python train.py --hidden_act="swiglu" --routed_scale=1.73 --balance_bias=true --head_dim=64 --qk_norm=true --attn_scale=0.125 --init_std_o=0.0315 --init_std_down=0.0193 --optimizer="cautious_adamw" --warmup_steps=346 --decay_fraction=1.0 --max_seq_len=256 --max_steps=6690
Below are experts of layer 6 (counted from 0) of a mixture-of-experts language model. Rows are named router (the router's row for the expert), gate (a neuron's input weights, with its number), up (a neuron's input weights, with its number), down (a neuron's output weights, with its number) and show model dimensions 0-191. Each number is 200 + 40 x the weight over its row's rms, rounded and kept within 0 to 999.
Before each expert's rows: a language model's description of what the expert responds to; "gets" lists some tokens that make up at least twice as much of what it gets as of all text. This comes from a sample of Wikipedia text that the model never trained on. Tokens count by the router's weight.

# expert 23
Description: Opening brackets, quotes, slashes and table pipes, especially the slash starting IPA pronunciations and parentheses before born or dates.
gets: "(", "\"", "| ", ": ", "/", "– "
router,190,238,192,156,228,217,189,249,102,181,165,147,214,201,160,239,283,181,196,250,168,59,234,246,176,186,217,173,157,119,213,212,181,151,133,185,212,189,165,245,195,245,232,226,164,169,173,165,195,256,169,196,220,210,174,131,274,209,205,189,279,174,110,278,226,269,160,224,189,245,226,161,209,178,250,160,212,191,121,210,157,260,144,247,196,231,153,232,159,201,186,188,163,193,117,171,151,265,247,187,219,152,200,202,256,210,147,146,192,269,180,144,232,242,190,182,205,201,162,177,227,218,196,162,134,201,188,192,222,83,181,136,174,208,182,227,234,225,197,207,248,286,238,185,229,203,269,154,198,235,192,173,197,270,200,139,178,230,192,219,212,214,201,208,214,238,230,222,173,177,182,182,141,184,166,284,243,208,269,148,138,178,185,199,196,145,176,173,204,171,181,176
gate2,204,238,157,138,140,221,194,234,125,262,178,172,196,183,225,174,221,194,266,194,148,171,160,194,190,170,206,268,180,219,198,199,232,158,209,153,243,191,166,222,193,220,206,142,223,221,165,200,212,169,181,200,197,236,204,211,187,151,136,145,215,159,212,213,293,140,260,188,220,235,291,201,210,204,192,261,146,236,191,186,222,162,190,213,179,92,262,189,212,138,185,212,214,163,135,186,179,249,164,248,248,202,244,234,199,222,259,224,190,198,276,163,164,217,253,214,194,201,255,234,204,248,252,171,167,216,217,219,194,143,137,298,208,297,176,163,202,238,181,116,225,250,182,184,234,174,161,147,192,196,210,248,210,205,179,148,286,252,182,237,244,288,234,156,119,171,121,135,198,173,182,218,176,156,216,107,208,225,195,207,246,223,216,201,222,224,235,218,305,115,174,181
up2,251,169,228,214,176,268,251,179,224,168,199,142,211,199,186,194,187,223,150,212,165,324,241,192,172,173,204,120,208,263,186,183,293,249,221,198,180,184,207,233,232,205,201,216,207,209,244,152,149,194,242,152,245,162,344,197,166,166,264,146,214,263,216,200,226,161,185,209,234,138,122,205,205,196,194,205,263,228,193,242,220,150,187,227,251,250,234,184,180,248,140,159,162,103,232,195,175,175,154,164,159,172,137,235,188,187,141,160,194,125,183,253,267,174,159,208,190,176,208,221,217,174,200,232,172,179,217,163,187,269,171,186,238,152,165,267,123,195,216,185,141,155,189,205,202,244,132,178,211,145,273,163,175,167,239,237,223,199,187,207,220,125,176,214,198,239,156,231,180,178,143,217,255,185,199,213,191,222,206,230,172,184,288,268,211,198,162,117,162,263,264,221
down2,163,215,248,221,134,218,234,203,229,282,255,191,229,247,201,204,197,261,160,245,238,171,152,250,101,178,154,114,201,202,245,190,195,190,209,178,127,163,226,249,207,89,228,221,198,192,228,263,235,217,295,141,172,141,207,176,220,189,182,242,165,169,174,225,224,191,220,192,227,222,170,177,168,216,314,164,234,209,220,275,228,236,235,200,179,185,219,179,162,197,209,200,228,239,229,152,204,249,239,166,221,228,181,185,158,241,182,235,234,195,151,271,60,202,318,206,143,159,150,237,188,188,219,180,217,184,178,157,186,203,225,246,221,142,164,159,196,249,138,296,215,192,226,237,229,214,207,228,215,230,189,220,224,182,166,208,215,196,290,149,159,160,174,187,237,209,227,181,226,242,211,239,182,251,186,199,169,217,153,175,194,136,202,229,226,225,220,202,174,260,164,84

# expert 51
Description: Line breaks, list dashes and infobox field names such as Founded, Country, Coordinates, Born, plus degree signs in coordinates.
gets: "\n", "- ", "\n\n", "°", "Born", "″"
router,178,224,221,130,183,261,159,215,204,244,235,89,145,232,101,203,258,214,207,215,147,109,211,205,209,171,181,210,185,161,205,237,203,195,173,207,178,177,171,255,214,185,232,158,196,164,159,188,188,231,211,254,281,236,165,126,264,194,155,194,190,186,67,215,211,195,216,231,260,243,278,179,107,224,285,145,206,201,167,243,226,252,181,215,135,191,195,223,184,185,171,215,249,126,183,139,177,193,309,162,225,237,231,189,193,195,206,220,152,258,161,124,195,167,180,152,185,187,166,152,222,242,173,175,150,254,197,141,170,136,196,173,197,168,158,152,188,200,190,236,205,212,175,223,219,171,271,182,205,269,190,241,205,220,219,150,193,149,175,209,191,143,175,153,161,154,137,178,140,196,136,178,166,263,179,200,201,178,178,197,153,213,204,129,180,181,282,210,246,152,200,219
gate5,187,143,206,192,173,190,276,138,198,233,168,185,251,253,205,158,194,227,201,198,141,117,249,166,264,255,199,181,226,217,208,229,180,187,187,203,126,242,225,260,175,176,215,144,155,199,232,267,255,229,151,195,175,227,170,199,216,204,225,158,247,183,150,177,205,222,106,168,247,210,246,194,171,146,251,201,119,242,220,169,190,121,216,199,123,184,181,209,213,243,171,202,211,179,148,166,192,227,215,184,220,214,187,169,191,229,181,185,167,183,152,187,89,188,182,139,227,137,199,100,217,151,211,143,232,164,180,144,242,212,232,147,153,166,223,233,269,195,194,217,233,216,128,91,244,193,199,251,110,215,228,221,103,209,186,225,201,214,251,245,230,201,205,213,166,149,178,203,184,247,186,222,205,259,176,196,297,129,156,223,264,104,220,144,179,177,174,250,225,201,181,227
up5,166,146,118,175,131,223,260,212,229,253,155,240,220,115,202,206,241,195,205,205,167,203,175,138,227,160,220,237,167,198,225,131,118,149,151,135,215,204,167,183,196,214,165,165,182,192,197,226,120,164,122,154,219,168,105,196,194,215,315,145,160,176,243,205,192,166,179,227,204,231,213,248,213,157,247,206,213,203,174,224,222,216,185,211,182,139,215,168,240,266,170,185,197,250,140,251,169,193,218,210,138,209,180,326,199,242,217,238,218,239,259,183,212,246,210,252,192,210,241,132,264,267,188,220,207,195,235,222,218,193,188,111,129,238,168,206,171,195,222,168,242,224,216,225,233,276,216,229,165,228,261,187,130,198,240,190,172,296,204,189,147,194,147,171,162,251,205,261,182,158,139,105,184,198,220,168,144,232,220,226,233,206,247,197,195,173,234,198,176,130,194,207
down5,225,184,175,192,209,179,178,166,273,189,179,186,141,198,198,154,121,231,154,258,224,215,167,213,250,192,219,179,243,210,266,248,268,188,130,172,154,166,197,161,237,132,205,230,230,173,173,224,202,219,231,207,171,217,243,229,158,165,213,252,301,260,180,250,207,139,260,211,145,220,164,179,184,188,125,238,205,232,204,181,347,235,162,177,256,237,236,234,213,141,150,227,157,170,215,228,184,176,211,178,240,166,208,206,183,218,176,308,321,190,152,235,170,213,223,206,137,251,165,222,176,196,285,180,144,251,193,144,177,245,192,158,216,193,238,249,222,152,183,265,216,190,239,299,170,171,190,253,222,198,118,218,230,173,132,166,216,263,223,184,185,207,206,191,251,186,230,184,159,278,217,179,180,179,204,260,223,195,178,185,190,208,216,150,183,172,252,161,243,183,256,164

# expert 48
Description: Opening parentheses before numbers in climate and other data tables, list dashes in taxonomy boxes, colons after field labels, and math superscripts.
gets: "(", ": ", "- ", "; ", "\n", "′"
router,157,234,194,193,237,230,179,227,141,208,232,128,169,229,166,231,267,243,175,273,157,111,206,206,182,204,271,219,176,165,248,229,197,154,142,210,205,136,159,233,155,237,179,209,144,209,204,129,220,260,153,205,264,206,226,176,310,186,225,209,216,215,83,245,208,189,233,237,239,224,212,214,222,192,234,200,188,195,188,214,166,157,114,238,177,211,230,180,160,169,158,198,208,136,154,152,206,239,227,224,241,136,208,244,233,206,175,181,202,245,171,152,223,222,185,185,175,187,204,165,172,222,208,119,132,204,194,159,179,129,158,111,229,181,164,155,245,221,199,164,230,222,162,164,227,212,272,172,216,249,268,169,229,275,167,158,201,251,208,230,257,195,130,235,187,140,196,181,119,218,237,214,116,199,220,272,181,196,213,198,146,193,232,180,173,95,229,164,197,122,192,135
gate5,218,172,136,180,165,194,201,254,119,237,189,204,152,229,190,225,194,215,258,217,206,215,188,207,149,161,210,233,195,227,229,216,177,73,136,211,246,190,190,218,191,219,145,230,155,265,179,203,202,217,113,179,128,138,192,200,219,235,232,277,245,188,159,175,184,225,171,216,123,168,197,249,208,175,242,169,279,185,163,195,193,202,202,306,186,181,225,261,209,211,185,224,218,237,137,209,210,206,228,208,225,175,170,190,163,206,228,190,195,203,180,173,157,229,160,155,183,231,179,132,214,198,260,139,210,236,162,242,198,167,266,211,228,172,145,177,241,174,195,152,124,113,217,207,272,151,221,175,126,227,230,177,206,236,98,206,180,206,104,203,215,170,158,296,257,234,208,128,198,163,250,155,217,224,257,198,154,165,136,153,242,202,215,211,169,144,268,189,261,135,187,137
up5,195,235,102,176,240,180,249,264,162,166,189,211,145,177,208,164,166,268,191,257,218,191,173,220,163,203,220,208,117,154,131,167,160,109,189,228,189,188,189,192,117,238,209,222,273,188,167,241,169,149,216,252,149,208,173,117,257,190,165,229,194,167,171,179,215,257,225,222,148,234,202,217,161,167,138,181,215,283,90,211,186,208,202,216,181,199,148,216,202,146,205,132,211,191,229,169,230,293,195,243,262,161,228,187,210,158,176,165,251,159,144,285,226,207,170,241,176,212,231,212,205,202,243,211,221,234,178,188,204,168,257,240,221,152,177,216,202,166,183,207,239,161,186,216,243,221,168,153,260,170,216,169,232,256,278,179,140,240,177,281,225,161,139,183,237,179,276,191,220,194,204,311,196,181,241,238,170,188,266,254,242,170,188,241,238,231,186,226,293,160,195,183
down5,199,181,237,159,243,224,174,296,166,236,199,281,218,216,218,197,209,228,240,170,204,229,172,249,190,223,232,173,211,225,174,218,201,223,212,203,212,218,205,244,128,225,203,232,245,173,211,195,254,163,176,269,161,199,198,176,172,109,158,267,201,189,169,168,185,212,136,208,95,218,174,244,216,155,180,190,260,217,134,243,156,204,219,105,166,139,255,143,303,255,170,147,242,169,186,248,232,240,118,235,219,131,255,218,172,224,247,200,204,205,253,217,229,215,280,216,232,194,222,231,107,244,149,252,165,152,140,173,230,206,199,202,163,200,201,108,149,228,219,199,214,68,186,182,242,153,235,142,234,203,171,205,258,179,252,188,147,200,197,178,167,224,189,238,134,141,173,246,255,162,230,240,193,199,226,247,186,190,215,166,234,168,163,195,182,188,194,133,192,148,229,235

# expert 28
Description: Subject pronouns he, she, there and some nouns after prepositions, plus final digits of years or numbers, such as 1685, 8 October.
gets: "he ", "He ", "she ", "2 ", "5 ", "0 "
router,139,250,183,198,250,217,154,230,194,240,149,164,230,211,177,205,240,182,148,244,114,135,186,287,204,191,224,201,181,134,152,206,217,174,180,197,173,107,153,220,195,217,225,212,146,214,229,157,189,213,183,216,214,174,193,184,213,208,205,222,194,100,124,316,267,188,184,249,257,316,237,122,112,245,243,159,243,179,187,179,226,245,197,232,268,191,157,222,221,159,111,259,163,166,178,263,263,253,206,181,232,168,168,211,207,233,251,180,201,278,191,191,255,186,195,177,171,217,161,129,170,253,253,162,167,188,228,207,199,108,190,223,212,177,183,152,257,209,254,223,212,245,196,226,247,186,255,220,204,235,233,223,181,206,185,148,155,200,156,185,267,214,167,256,221,170,179,186,141,183,208,206,176,262,154,221,209,176,192,191,129,201,162,181,161,163,142,161,176,193,148,152
gate2,243,156,257,163,208,195,177,157,261,142,158,162,182,171,162,226,204,264,158,166,169,209,198,207,220,227,230,168,164,174,207,230,207,185,210,183,150,269,181,200,207,174,235,134,181,169,246,148,189,202,83,293,229,195,192,176,205,180,252,272,193,212,146,210,185,284,209,114,183,264,187,165,198,200,210,193,208,155,165,212,201,195,178,186,192,144,214,185,235,211,125,195,227,149,194,187,231,193,158,216,180,233,243,208,261,263,252,153,245,244,176,199,211,210,212,180,132,174,139,183,181,224,259,173,208,143,210,166,112,212,140,199,285,211,225,232,193,198,130,182,225,251,258,248,249,211,143,214,319,193,192,215,177,215,135,240,184,121,168,186,188,192,264,220,216,166,219,174,227,196,170,231,227,188,343,181,190,155,140,172,176,242,238,211,158,201,229,147,106,169,233,241
up2,242,248,204,177,192,173,224,214,201,173,193,201,162,227,204,200,234,186,213,200,218,245,136,241,182,152,237,272,277,154,181,211,168,201,165,232,183,235,224,234,150,175,170,197,152,217,127,266,193,154,201,283,214,305,231,223,270,197,225,253,219,199,199,208,244,245,204,102,264,109,169,238,110,207,172,249,150,248,210,193,129,220,154,226,184,265,272,265,191,237,230,290,265,220,221,179,230,208,198,205,205,173,234,245,152,194,200,169,193,194,261,198,192,211,196,155,222,132,246,196,227,156,196,232,240,287,178,184,208,191,269,266,202,183,154,180,195,265,224,238,206,214,177,243,153,257,250,136,263,197,213,282,173,256,203,229,265,222,200,159,183,134,171,222,169,209,183,205,176,223,194,199,225,215,185,263,227,229,162,183,274,198,255,126,215,203,281,170,141,232,179,236
down2,214,199,203,139,192,156,180,146,204,160,199,162,252,177,142,239,168,179,243,160,194,174,231,165,270,153,206,152,178,202,160,146,150,212,220,249,224,151,198,185,288,160,205,192,139,192,164,240,236,220,186,217,141,118,193,212,142,184,251,323,256,186,192,233,228,252,219,260,254,209,157,275,211,216,207,260,165,213,256,183,274,154,190,157,212,173,181,186,255,274,142,242,223,118,222,227,170,216,235,261,212,217,231,219,222,242,246,233,214,113,153,200,149,190,231,202,150,166,193,174,220,207,141,206,202,124,122,200,252,269,227,126,197,254,251,258,259,244,234,247,186,236,219,199,212,217,198,248,271,177,236,163,185,226,172,188,195,120,268,210,241,212,213,224,173,177,260,211,266,210,217,179,126,186,272,231,235,218,145,249,166,227,182,216,192,177,207,212,196,211,214,246